Experts of a small language model.
Training: a variant of Muon for the experts, 1147M tokens, 4399 steps.
Below are experts of layer 4 (counted from 0) of a mixture-of-experts language model. Rows are named router (the router's row for the expert), gate (a neuron's input weights, with its number), up (a neuron's input weights, with its number), down (a neuron's output weights, with its number) and show model dimensions 0-255. Each number is 500 + 40 x the weight over its row's rms, rounded and kept within 0 to 999. Numbers have three digits each.
After each expert's rows: a language model's description of what the expert responds to; "comes after" lists some tokens at least twice as common just before its tokens as in all text. This comes from a sample of Wikipedia text that the model never trained on. Tokens count by the router's weight.

# expert 36
router:526471435443479527510486494470578479505520501474487545471473427434492435548510551517525520541508505413537509512500504494490498496454486569491547544508536464550497471531550464473454463521440551492485548511572532535432460539547497542451487435475491462504594540500530497507569438551503454594469553503490473469491422457433566483494570486505539516509521443546540478552465464467455571498505515423529457531495520438510438469535459486511559462478369550488606490491469506563470414484432474531532461508559471504472513544494474545468600562476476525516507512581469569551563483512470470473497563478505442527530515498499454490513495520549505494557471497474554493497515616498505492516518416478428445486514541531420558513509521532560511505492482462495463493501524488462505496497522499
gate0:462527492448488556525581484489524554501490552462473537396511475476482500561473446489547497521532480516500537491574491521519493455525541512460486579526538487483508463539469570492480520481529522469483528505428614501498439484477523515574443521465412449524464496478461460458522468478537525540418518473474588584474522526527539554563534463523490556481404496552475381481481497515461469466520483516532531417460497522467485544469512459469512558554470516492550509473451436439477493466507517549525494562557562465508602522547527481494508458498460569482477506522554451592528573547486492513445494499541531569445513538509465514488519494562452489572438551464550483474455547526522508502463553477462452526436516551437521491472532452561459475469533520433490474462449471519478520486517527
up0:535503543562500500538633491558473532528557554468471486478481526457534533567475491446546513474504459482495476567533454496478502510475526544484494549497495468506497523479441527485493511492517532489504571491498554532521435486459528542540444578571448482566520522508482458469504494519518458465462445455511550555507506533537494466530472410581484526499470524530464418513458466519569485446475508530478498494461516510494436557463494535462465561507475512503561484491442434488489541444523529541431454520492545405493572516588470497435429488486452450468498476516583505460466549521476489508472480506367570529495461524534420543504472529551413509493395524456501501428431539552477477454518473489475478544469488558490587496545494456554498509499543544472494487525472474535529535500528583
down0:475559531490516541493447498491520496498410518464425485462444511474511491463456479496538482519524413526425544463441526478521552502555533535469501517550461462556439478569500436450575462469473529529538473485525502544531466487533441559498485469536473531541528482501491530455484561430542538459503483472528499442433547464531481558531418536446496490480472573507520530479505430510465510514490484453496612480411536467462444492524444500487482490572482559542532499543417465509486489496509513478563519494564548455469516494422582559474511484499430425435480507511443542523514467493540498518568533544540507555553442512498475523514472466575529546489542477538557517502483509495513492500426607443538548526511561477458477547543564519480528508493507512469539487501497574451410428436502478
Description: Hyphens inside compound words like wide-angle, star-shaped, six-piece, en dashes in scores, and some quote marks and underscores.
comes after: "\n", " non", " two", " self", "to", " three"

# expert 59
router:540420472498502566587497506431509521487476477520525508528508458420404478535535508441453599586471532488630473504525507594438470545510509496421580512489503514502453396564510512459478468543484510556534475533526485526445453474533587511495473488422530465502545548547414515491557469539450503541443509506469510511472454437452516467464483470540478457494510440545527481510469500490551530495476510406483481468533564490476524517489502501544540450490499482458527469510538499579537503464476468527511515524457480474468533450453515537496546556465442524539550484553514497545514489515592491523433486456505471545560547513481495491527486464522485479580503502457440486472493551502530473564490497516457477494518563486463496530521544544513539497477472451424516420435530526523536593555450507
gate0:503513473508517453581510485455493613472479479522492537643480528439454503493559512487503495503543439517543518559467495456514461520486443478395542469518538505493518576487598438572472443525493483457494450427421462525519484462532535501475480494495542533488491498528504526501533448523431552507464518521454521520514546537505517437520537462515613483503458487486522500467453474521527529470499500561536591454569558601488522515516479544487541467568482476513491516503493466550435473486510456502539483504491466490497538524472515491580457516470516485461509495575509445508540522468475602479477489424549491487514515442498481508516497555559486537526476516507508520447426456445521482523447517425443523519464504540501459546490506483413525516419569490440534533489452496482419570567539455
up0:505523478476479515503448500507501524478571528478491477387542502519526500535402463479451469522512484485440453455465526462352556490464461562526474575510562492493474460465479579461542535466486518521438550561494571461522557559479512451509536500544504520527518515421458478473568481491574468514525515494615485509606449456460488551494456530523453496498499483498501495467523522577443424490533474471446440557463497432574486483512500496530487535417486483529511503525532536496498517524492538506539506470564460511488502547563503402479480492492480547508485542465481581467491497524515444521473497492488491465539481576461543463405479466513508476548540557501502485519553531539526510436507463494527494481535548459533505445545503433483497418566542518485445466491612534475523442518498498
down0:586475441473398444523513517524443557491526516508492572539497490508497570542431459531583407504547523455514537569562566528455548417399448509474551481437503536458450545507537545548491486449510572480528560578474515580509499479536500500434547454532519442505518525521503486503460471441542506541520465495543490510464553490507515541502554505493479498493558431535508440563484448464452498494510425508479531481564521446479509496417469498533570501546485444521527499500552527517514508511427479463499517469436501483462510511546565513554506518478485483491521578551462503491469446524449466436503608523515476481467499523473505439467495460520414514512534522520492459498508546548533492487442459476493489446465580509490505484425524517503492452478418413486454564542491455449502468496529508
Description: Existential there, relative who, and subject nouns in census or building descriptions, such as There are, population, households, land, units.
comes after: " the", " a", " The", " of", " alone", "The"

# expert 17
router:541489385580534522483458540452517536565490571417529475519457529518451453562506516543514525507513475450478503489552521547467462552477474565493560464506519523472512488541500512434531471556382563531499506483483512519541508512498487535487492488425561514455564507528429458525472434531454478573439532425513520506543495510430563464484475503526491483475517445583498498469431482514529529516516474425503480524517530447463431482464466481430547496519477523479527594552516527529515491519460467564497478482517526518476627493530504535515551515493491503536476537563460490525466460534529521557522462515553524535478516552487455479591517479531439478494539519549512523541475561512471449512498485495483465405557500506439547484541501461464520492466506422469454473456473400390537489521438475
gate0:537531541482540544431513546510525464509524469462526502460401462521501377460478544518596515525490474544475553534464440498458557521530465535535582498433552531503532526560505443545442457477478540488456521508488459477571494505501488495568542497496485470443478503548447540469460497469441519494524442505457461568572509536528503518519468590456514475498473515515505500534427554535547509453482501572468530474534431466433463484448472481490497457535500504517507498594478492576511513469472432511483498475440465523469488499464546455499470525438558509528481524428440514447459536426437572508544559540533576499523521530503471557535462508488485552474515536563465515575473538514537444457570468476511514411515527441512448459542476471499457483502512422501475543455548570445454510519535464
up0:515527466465402481532485456564454520456469385522551446489551523495534589536494438534425439484484508476501485504472545635497483593490545481522512537489455451457490481518481492526440495507479531529551512430518493564480512478477500561542521484526553517546496483507544480504509534476537445460532488511472507453457471481508544481499481514506545434481581467486461501463457562473512470513534462514469502522535526568480522509556513507547503477482525466565489529479472476525568567503492449509434477500571531573486509558527463574587328516566432537484495490488521551495578532557495500487500498509546481442547473427461505533439550435439495499502502462501496546552549501468524518516478526408477436525484532478470456511554516499523584522562512530457482446513500482505531506526494523
down0:455527524534440497578497488519504591496477504527481529529522503502507578481476486582480566609504459499552512524513520565518534496553539460538613437458458541526409424506482506472516520496512572538549489495452456540478446462481511499496495488425524503552408473557522515505490432540476516472554580505372490444464568448449440537484540537504508482493490464506522514504473490523540453487534504527516499498506595460518515553476498445481498437438463425455498471457539470450553530507513425461490479523481504491456466453459495484541458477473525513492443496548516566557561491535538444534472506408522476455538492505425539485450500502499465485501457474469568522545489497529517500472502480414476480499529535524432565513461561519552561532526512514478468477616514478549476504473461501
Description: Middle pieces of personal and place names, often consonant clusters like th, h, z, sh, as in Hawthorn, Grzegorz, Ashford, Josh.
comes after: " H", " R", " B", " G", " W", " S"

# expert 53
router:569423475517505502565568519439543479480509495451504508514539448469438450483539587461478570572506554485566486545505532535489476511456477509441502497452578494505476461535516415488511506536476547566502547530477543493471433550578559499462500461445495466469570517548452501494561511560403530536501488488439479452506407401494501498517506453551466437478510451539537427531473446526473558477465540448561465485465560485484493447530501493517529477488466486482508495532496459514574466461447475561509488542523535485438623464433505539479557518473466549535510484521479531518535503489600461530447471517483483525519476533498520500522513479544457455507510575496498474484499503554488477559548509485439453532554537520503492514529563471556472448493512448473562408496514513510581549574505491
gate0:472531501521516501459545497454519471459493532520499480504492518561548476497447544512418560511529548471520500454587517515462542518513465487538498512423533523511511450411479439462476566503491487506471497503502399552568466569498528497552521504570484492465424373524478568469541563527469516523471457509445541554434443490517497534544510515483431482496580489490527543590555532555506473482514554500476516502474468576517527540570489550454459574494428462498494599453483507480506485553588477515493464501427510445468522484480516487557456513533472570493527475533516454425507478505503497486543560466514579536488445478486519504508528521565533453479566479495516515485473528496519515445542468442528504441449541513459460491456563468425470502372480527492513507537523544517528540418519496
up0:520511478567487535517468511491491485523567496584476474547531431513417487496552521519533525545564399543520513520540522522482536505454537550504565473501504531538429492483508555541518403548527471462561526454532511554505458480430494523460450473594511502514449523535511504472438533597566499494540476486464464433474458482470524561498546484468579450516451472492513563475535443514414450507385491506473491490429484517503524484463466495533554451464523479460501555408526603551472461459476468481489574557496500480537495455455502470453501566478465528517470491489479508415490507497564502499511513510540571500534462477437450494480507511457544472480490509468521490492507485555493508427485543449474472555482464506544522562513570410511471494536490493471536514505515520485490472643487444
down0:470566514502434431502488482465582489528638536520468484462555530475518492445471476480479504456546560485502499502491461511529482574570431463526524448510429458486495515486456571443508491463450446558470427458541513555540485491400473529546527566462549529500491451454483475572481514521546538478571496483486549462499452442525465505518549456545516465511437529496511518462505524498549478448497514531483576413474524490529549508441464521429536501495471526590565453525544461502507486531487443497423494530551447570461521477546474507567528424501468455524572595508502499485546464491525545514442489519536432515504473519445471507550467529511494529479501465515570501553524495519504479587495521395483535512500446489482480504514476496497577526456511575485471523503537475455509474421509440
Description: Head nouns and demonstratives referring back to a known item, such as this (time), each other, film, game, song, story, name.
comes after: " the", " The", " a", "The", ".", " this"

# expert 29
router:523443461514446435526482512524527480519528524500486546494513452422438513492564535494482510595487615418524511486523471539449415525521454510499523493471495419575516488539506523492515515546496591553508512497576525521453486496544524476483519448482549455427527545550482531555518417566504487569442500533461508446463505421443494469432501438563520485483518463535586471515444453461529568476439538472514573536469492439493478463470504521472574490538461462418548479554576505521515516438464497554525431522526518476498541515500426483510511528477455560510479543490449543522559440549564481567493524435512523484520482510430450464530548447509514491515497480491488472480526539529557488520486473546468433451528495463472529483523546540478574479513468490508454462421533476486567554466489500
gate0:536458505503478532491507490559515491597506488489604494561572419528500496451574508440546579559495528550509471518487497593540458597482495490486420568410495492483445514545448487469559432489491529531507548548484533497504485498507466452481488496506509465540491480511531514436477474525505518607559500497535416369430460462529484490438473473471495532519528497508524503597486446465486541488531542468463488496462534423505482402475469469481454464526489465483533549445510531480475505493492503484506440495503501527507479454500562521504539560540430513501487506484526512486501410537496504458543532588464490476476541551474580475527509531473490487543539481541503491519473530481523483514510514454474570506466488421500487585501492518410569551554530495593496435450535493432494517502473484
up0:487495511486553499560568485514542506477518493481451460433545534502533492485506491528481448466447485546514440478461536523506446417468453423505570476533414407494503509430485410480492559452501573504480490467467531523502555497528524519471539504472422544447465547533439479530523415519451428471501453536428494502479568483505484545482486427504550533469522512453566455543495525466483503468492565507581569528479495465493567435473530551487453536508501498520489519524471526500508567472558534525560489517486500500470524454447567493512508519575450497505411500534583476516470503511478503555520438485428512501539522454558406491484499505466497534522508459507523562441431511416564404548456495487504545554492502525554551454446428531478503488523537537537537559530509482538470530458567537
down0:572499453482582480588488500462483531496520503520508521484442494504527474518510481539526532463446471547499504466495540450524543497434554472494545450483456546553507457526466428454543593450507561447540507490505554447467488505487487557492491554507485563515490499527498491483522518475537433440497518499503524515516429439525553511457459532527529510467467487456449516476512530458510449472511479445503491478546549446516484581566445516489462512420552452514618525463478592596506530573400491493481463524421528505440572482544548514473441571451522492540530506515455462495446510442527524435493490446500522505476487481455503506502510536419505489464493494514514437543502588425510418455457515527478481548558481470534479509482446471502514507544571447562617477510491491521444436540489516
Description: Linking verbs, auxiliaries and "with" right after a clause or subject, such as was, were, had, has, and "with" starting add-on phrases.
comes after: ",", " there", " he", " it", " to", " they"

# expert 20
router:491484428477512538547512481523497508526536547494523501487503462493517487558551602497480477543504515465629503502530531557457498488448478555443464533502500481536546505509504501475479503505384562538470526516475540542450452536488537507510486413474529500469587533505422520501565487509478435535492520433537490492503472444467522490477554496535441454506485485535546455573485442442474571470441563415530469546509583463528468479452486439540535443552462486472518516524559557556515442504430485567568412500561497482453521501519423512524528528463454482500541525522511506537525430523518465538507511415462450447520497464494518471563583477507467439524479556494552445524526564529500502535522474516377497496520492498485527522489588506486487448481526489524529442443464481466501515577520474
gate0:582472517441498546474564526455448464515500510518487449530449323528518422430534531494452511496454506536526508551496437469504435461533473498511506505547495429524511497510497534543523509482453505538535505512569507504481428453474538579480511475554437475517498507534488551504548500533505532511511496571500488484454501505484459488475477515477512485522543506493550476557521503444555494471445551436502526519525499454514479537461493536516493444509496466542498434508527534522496530449488503498505485475458487404518473423553417486467538565492368526525403462527447479503594536514472460536487479530520489542490517455510522559532475507598489546532451450454508460449501496514396566557539487542415498532532566543501504555478396516456482522516522471525532459481479470548523474518482422
up0:511521552508525529513542458502449563457417601555508553489385434492490489485544494463519513459476472543491404502473491522513517491516523490557439569504459513563477490532502517540466514475495434527514487516553408508504477418479457395508591468547441527498565521460459505519451506525477625490535476495532454508482515518482472511536423524563479432553448521468515456447546539450535483480480502499481509460479467399485509590454499461548486507578474549511504489457509541531473561519578521453493549437453463511501493541487430536470464566501449538505457508386542448525447491489444516513504487492485445490500510501528551542526513508499491531447581500522534461471492495539478549527477496600499497537506583509511497536473446523474489518471455519561539479524502514497531466473518446
down0:492504560552481492457524505520486487518435452530525520514468478524398477508550428460465472486513417521465474502441523512572507565497499530573483488494545525574386445458519531524494450547542490427460460497549459450518519472510538514511456533504477513505558479580500513548448505505523529539449421480459545602529531413510478426441483522512508484457539478482525543511486436514526624543501478415559480505530472503531465556462559583547524478472476456475454551507475492458585447542510421507492562505461476514556527514529459457507509553433500463552486551444465437572478514560523501467488478528509492485468499542476503479489498476514532542606547466503486558465535523451522501525552443545521503509508473526528477556407481553437476488537501442502471481536463471502487519490484452
Description: Line breaks ending a list item, table row, infobox field or heading line, e.g. after Political offices, Kingdom: Plantae, or citations.
comes after: ".", ")", "\n", " |", "==", " =="

# expert 60
router:483489426524519499605488503521517520585551513443480501499508483492496518570555555515489495517550570441598544501497532544514466464441441532414465556489493493490527504485464502481479474483443530602500590531485593535485453503522515533502485431480500513461549578512464522553538524509439457528473503454506525432486421455441485530458564473544506456497501482518509480555474452476449537501484524471513442517544525446528434391513446464454561422511453510516541509514584542527512508452486424575552471503515555500470523529479478533502525563487459495516543539592489492490535458498527467537511497451476428481535520518490499472512510482480512467505508543462598463559482513538490488506527471502369490525506530504457530474508614467551496492487471476499547487456522468422542522512505442
gate0:494448535505442512553487442490507509458506474478427446496541470585517499491545547516492442492568514498577450534505517533594535456460485532507468533510509503510545496564505497419467532496529516493510496525518456552464446453467491578549494535505500515477543453460506507518472488514522473495488504593549511519450546480494516517386507523448508448514504511491467502468481529504536559548488569503516508567571495531441466449367479537444500539494479514493470483514462510458511506506502487524474495533555498468495551500529446473540518531488487435469496456496458502592440559536507534503440564460429463447513525455531524404494527479525495466530550481456558521466513511479476554428425413468492531513459572601466483448508504483517484464456537475581536456588415510528456482522479383
up0:483492456529568473521563563496517449581525506467536496493546562420461539507478438511488548558459504504515536524482492461461521491533541490476493517530486496479414571439499543541492452496470495556483582486469593481540512629518499436471394461476592479511467561491451522484492532453464522511489516454454545511464453518493500508530529489490531550497501469514520524592500434477466511444500431552517523474476469499492490505610497524526526551474517504478536488500589487482465538454515504509540503489548486554480509486492516494476494492521476473543492566553534448442562391542478492547535441534543572434497522512504481496436548486448497473451497549487528449534530451473583438538514560490563492538486437447499564413483563473492521465545440529448459558493520524507468572496510535
down0:506548568601501477491547483552548462538464518501546533481480439514440420508463603439491488538502461510524467404513574508498482516494527460480491482474489480520537424508521605468503532513489543540462442548546448460519497471520563457498469523527444483538534442538510506516423491519493515507435536474522464451577527459480526497508517412489476484492513564431557533455472456497475528540435513499467516540532499464530469499438532505465577488497552463487520557415610496463515457493510491548519473515521504503494442477519524587426503461436460494530502474513478507522432499535523464627540537505470486424507565514445515521507498484492538481464508469576449505469541498485507510475450469537432513531482517492543395545562483482611498483520577569528492491553499517489511482479509529
Description: Line breaks ending Markdown table rows or list items, and the pipe or dash that begins the next row.
comes after: " |", ")", "\n", " Office", "|---|---|---|", "\""

# expert 11
router:491484456510488471599465473521503502518575548536524515510509499548522489553581590518478511514487559433600502495494511551493494524463520512469441554497493477546545509483499484479479495506391518492520557514508541569465448462514556473465530424492483515467559565483445550473539443543454446530476545408504492471513437459461515487508547522533474478513468466539554456540446509438458574474440544471512453567471525415539425473512481447525522440510410533507564501513538556532511442455501487531572424470547456468441520512493480521542528558477434447498554510519507532513512470523519484517497508442483476471510530471447535537564548508488433430506473569514547409512511576495510484538542417506394506500542540485475510513510508531492524486508518464509471456461490511423509493585525481
gate0:530506502549461490626453476517488529501569471471539500497498482592524403508487455550533464471508510527482522492530576490521492464524512431515468441537526503469497496508589467532525561489449498508449479482494601509534477501516472508539467387467510484485546463567456486486540496505518519499437548485517478446494460449476500542407447548485465433469526512544539530504510473493516503464449583519434519506562480444464525512519522512505485464553480529536473399459517474531496483491484497496534488439458494516444464563504434569560489632548510462462462399556429550497547527499515518495409499522544532611487509497539523476501436494499510547513465430493502548491511512505435544488500522485554516491568502458548480455479504435456586482461512511529504521542430526543484463456500499
up0:470481495504572525394529521468494464520483455522476573524456458412491575502492540514539461518524539534511487451492473521525489472533428469459516507470455514498496546452473502492522531510504531514493550501543492401493542492461433446440499534485491472512519490457540497500469491477411526535518449512533597516472508556483545508549572492498484503498535515465497570527433484528393483523598515491573479551540523582479506501539523535510540531464512486476522504522520522436509558477550520501474483600592531480503559459483525467490473354506512552541535605440529449520491545508483502500580469493527510448561417498575475494440461504483511514478551495468523524592505495517591629459503515528519478504445481483469501512491505563539478576504494501485469499462544460487520512522494525
down0:487500508523491435473547551532488516502468457507511450523537497473323480535515488543499515524462448500519507512544559517440480464494437499524543499462552470499517489526455473463471515531465514498495448469518515559587439463563449499478493511520517466413521478559525477512535523542510496551510523526492499468509517526519513527539455484502476517470488519514511489545477509624512511465477609565514573484535546628450512516489437436486549561549460421497531455571507531414471518499487479518482523501482517480455502428469488531569532502442449562552488469536456420509534523513466475539512480445518389463490533528501563426474475559505536468515535508479474439520465542496484451500514556483455495451493480466371512536536521471542529470491518435535585475464488441550478510498501479
Description: Line breaks and list hyphens in infobox-style field lists, especially after section headers like Government, Area, Doubles, before fields such as Born, Died.
comes after: "\n", ")", " information", " classification", "ia", ";"

# expert 25
router:519434415547494586510518543440538547521499526442473494457480480518423438535486449457490483510463519446486534517512470506459506526488505545473495500503554447471488525590581523441462453591430556482470510553449495508511471477489525479433485481480556459500501547512521502572478467518465440536459539434484437502552518493424492536475492507548521428456480424566512522508467474500517529406481515475505516544537539470428475515467555506495519445508489540512539581528533471572545499545500445585561464562503497440464570502501500543468516541423482491639499545524447496489516493515505501557507462527528464549487495540493442500556541489450495479457547580498566485502533546493453483542493435479501489483575515479506550467523535450503506525463427474472550574517514424478553528539458498
gate0:493501537482499511538465512522524439543578554536515422535539487490460479529572487476528509493475470493482493459441541515517485497554475419465526578504429497455487497528633446543525546491544482496436543526482454509471479510575546535405541487458520542514473501493484545453505471504517448520469501462521455492513493484439507474511536456533515531545577489516583491557543514473399480480521530466508553483478541459501537551486518519505455433503458382494476496538506561434496533476480468574496523438519472497494536562420451526501480438450458391556528460480465469502632496487516558541508478471487564490581485468473491503584502557521519504552509476514552499424465538451463507566550521455488484495512507542444524498478490496485453476468482515450522449565551458498462555483532546
up0:534462473521470447534451560458539475504486437459493509427471516524540501494473572492475424540495551470479571502532513582531491524470451467518409496513553542427542436544449536523487438500447528498511542474491527548505503487469489497508495483545559520528503505492574477513466444521474534485481524409465440526480456503468513555525509427534475572483480553537526516444541489497565510547496525458435547545560494485506446460519439500523537507457532495498517524491534464530503444489563502504569532455616463499502476513651534462546477507527466545578493562489477475488488491550518419538495605500458489492495506442483564477455576465489490503467475499448403465490563470494558465544459420499506498529508454435528475478515535526502561487493546495431478478464528528536505437558429496
down0:527460533530563514543575476460497482509551549494546470539453498494521536477549436488413508503469415478545417517532440491479535542541475561511517463489523508588577505507497507479461465483480496546524520515499537552487576440521445462493487468493426515437505528582499492582501499525497538438491508514451526443516494499518479408455510614532503432477463568543479522465485546502514548565492451415544439472485441472476519509453585525431484542587498493492551484509459483580520537514492435513510461570456509477530529470583500478490518510530526485481514442518522504445442464524431488526563508523468454418507534545534530537487491471500512496455465528453521498525536446423480520483502486506557451496511593516526537471463446520554545447529519485521466535483441516443471549427435463
Description: Second syllable pieces inside names of people and places after a capital letter, e.g. P-ad-ang, P-ey-ton, S-my-th, Fl-in-tshire.
comes after: " C", " P", " S", " B", " F", " T"

# expert 28
router:558466478503457520530503545453530460529563494474449560481537485456462528591566505524460491582441535445546522533547507544458456494475487509460444499483584442511577420515548481497497536529466530575537582497565527539458490525527509460496482484465498448460533489552495474508561504518486460515505534480490452442515449426489507522477545427532482515465528500511547442530441483426462530476470481457518475534579536479486516379483465503521521422493470418471537513544573508490605534438463420527517463546531477493459502513493437504472516569476422522508541505513536547565593431456534514503524459471463477491517517491471491487537533478545510507549525484497516413463500582524502474569554505449490426469519472477469517484534556566525519470497522497496480518415471489472497541525422473
gate0:478505479446501448531495454470420520521533523421602551550478490530521478448483479483471469433484455469505531425545534525478455436466530522483470492458497492482472548522477532437483438489486518471484485531576434472461509439468445482479462502488509435582537509573496513549480473548478496468438497509577488543470543524467513563523554417502473431498498478534526479583552591496530472510463531495547432543560531479517478467414578500465536492500459495478503421520533470508603493591560505486580509563525504507564505509564532500481552468519509432525569559471471435498494524504552506517443542522491532492477440467559534485494502465510468431514482514476542544562480451555390484443503499528488492522502527563548500424452513467492529530480509450507479516516565566484509509550498540
up0:579435499478469527511517411610484493587523458555501483503501460542506517523531513436515562503468495479526529503536529497472515501493523479545546529501531443458573486562538471482484407497489486548486551499429587510502542523496512540522524508470540444573542506540462527539594485519479437488396482514528503484508538545513508505467581529508503554480498501496550481351488517587523473491449504496516543601465489443564508521475485503412510490504499490524472440486546489485535468446525436531466473417494527501483567517485508543458484476504518482489500495506390547463421508494471505502536510548478505489530501571451546455544562475519522509505560511492506539467551478483487440525487484493489548595538480490466485476538507445529578468446574514481434445455484446472509506414462509
down0:567430501534523493511499448568490537561509491479517498472488497537546509528422481510461585498499503465548473435440533443469481531502488496491561539505516442460535486507558537477498507447406469534383507520510560494475448486473474558479462515518509494566590468485361548493523448461433481488480546572504532506517482526470570487475580613475519513510558573588497473448507532483516515498441490504486534605462520504525484535539489478438458507520514539528540471537528459569472500445540447554455466466446553496473557519488449492530468399527489501438521484497463497492465497465518518530506560500481507481574465573478472451462542512486520510530494508547471483537510511487449470508531548460475472596527464524426468544518554403482546492480557501481452485466517507491497517473497433
Description: Conjunctions and relative words opening a clause in prose, especially that after argued, view or conclusion, plus where, when, because, which.
comes after: ",", " that", "ing", "ed", " said", "s"

# expert 41
router:553438476533521474543487544449531492457506509457472539479488477490445465527522517505494466585491598469518480546563483518462482494500475547427504491456531471576525483514522465458533529563497518526547556538486534529487500534627508470471508484511494438477554544575468462515563479532431491543455529498470466434518423434472533473484542459543509448441530464527544494501470427509499590440484506457580497464528528477505494491466509509525572457465478460448529481541557431563581492418483458541521448482508511425487568524505477475484540532500454533495519567533462562567507496519531480501436475467509504503522522521464489449522525437489508502538489551509504449494513532491550470485515503538471443495563512485438587485528539522557495411503502395477472463416472507435577544516417552
gate0:543498500510450474482456549484403453493537544491509541529504475592540496450474493481436523468471454504473504504494480483432464486498482413470496552448432519554553561558488523503526485516504488481596515457492581533447524551506503554534502498507539531553509551493500450550482493480488424529502585485475503525524426490526514472516514554470476501424536510490540487535486501527515513510486509518512449469484520559534446430418515486425531447484523527431488539504573490568556514462538485501477513557470474415503562538514492466572427479525441466481536481481555493540599523491480492508533441475587471575489482452463548450467464467457507524538482510418575503430588522519497653500547459509484562528487487473495482486449484529528486468477503566522498440488502466471545471426536486
up0:426528493449540517489575448491521485533419529467443508494458532389488527528481482492507495501561505555510507532519518506502519468493490569513454490529576551440553482480536447494497406458490508486477486498562439483543468397480464526505499467540443377477537510494516524523546554565523569505531512495547477455498487552495531491461552485491523476510429498502518563519571436511465477456541442493475496522467559454499565510585520484474481476557496463567494486533450511434483439488482443506502479451474469531469459470459531513419557542491505500535511500521448458433447513498520474499453477430484546429465479528527507550520562463528538478497497578483492462521508478534537466490497517516476427511497461515416490568556544407461562580495516415518508514549537600486585530514479489
down0:481438480481471524498531521503468499484466425427559545491553539519430487530551625555429478487491485479455522513497483538489466521502511509484576531480488515447537534439451456432481535518507512549503499541478501490486531463533498504491518534403543492510567535523490471482492418465480504458505471495513464435473469440504444489515558584473546512510473410428568516501485478571474483541438531414503529543494468474537543515442487426505440482525502527536537497489586488516502542506496526497412535456525497549527507462502383508526510601488473498567461489439483536493515543544535542473540466536469503479515434578462417539490476520492451567513446503480454534471475572522530475567520545439536559537509505528551546501589524495520526501504456468502450532507410458563472500454459470
Description: Articles, possessives and quantifiers opening a noun phrase after prepositions or verbs, such as a, his, their, some, several, every.
comes after: " of", " for", " with", " in", " the", " a"

# expert 44
router:503523401448466533546527544515550463563552512501510537502466404485514440521556559479525507533490547434569561540502517532462440536403459560452471537514517446536508497562511475505518522497373545600534514520532523500493500499505516472496484440468550452501547528478487559490535501513488465528456502459492469494502439463485514487474512483579492476507529477511506383569468381515483567469461534452577464498499566461508472483536453415522580444481476490494494539519527531580487498470490454609539445470529499451471509518507418517482539529484487476523506520562433535474537486536545490530478510505532431511524532444461479504546520480509487506534505530470520482486539544542481459573527489483384511482544525459437555533499582534518493479509453475526493442466527520459540517505485470
gate0:506538525467522488516481559514499475483462444538525430477437463528503482484546501453529531527461482552436592559514518528517557571481469463511472542542487488508477453535505347422481438501400514526541511435498466475504567446480538463507483518472513444464533550493538560490392462498501430554490539448505522500576527526491521503491498503489549528524512490538581481514478553449505450451540549510581490509528466495520459503494560502555484474488478512490491492518533579524474476505522438516543526404522458585490551484464546439569443496505445538537459422553456463479458554597523496484494435537542466485514482462509511466561592493483485527510498499449457478507509559529576538520474518542468471536484488489559539521413525461422509547484506503514456508543488463493567494442488479
up0:471483479457537506459590469464529567421526493497483500564511499503514520545467538445506530506518457506484486490486453388495522563563456578497483437444496515515544565466532492457482485497492532444463543548475509449490505496508533504494506483579497498507483525473510533493491483548485534530553541489554463502420565504526444511510602507545486465480474519485489542497526500536488532466461506488509485438570415519516444484431527482529468602462560427492522504508559544440531438551513540557458500563473493422527494509474474565471509410444486461461568521556469523503517489508491565519507514536455513495504487459493449453511532502499419499464451501556507491540450468449497509511559509459600470555423435512480388503500524524488399484487502559488540557547472503493463493517536629
down0:507454468498458403498519521518550437456470426460458541525502474510463547509461535490470494466485530544514549481475531476554501515508503451492468477504508459521591508463505492494511462466509535498543473528502562507531510461473493532480566501507527568512531525485526502594589511522479581520511474456520411479516520463493522536480490563473492515525462465535482494458478470541544507454427494410472555480557443445503567400446455405528480482547525492514500543512467543481590512506433531487451536436468514469475538491490414481503554530525493507537569557513452627585450558529488487499570517466457515527509436541474463511507516528512528392508465507495495522466583556478530456591483585471516533570474545476468548416494516488499485511458489538503503421462460481484539465502526462
Description: Blank-line breaks and == heading markers that open a new section, infobox block or table, often after coordinates or paragraph ends.
comes after: "\n", " |", "==", "===", " ==", " ==="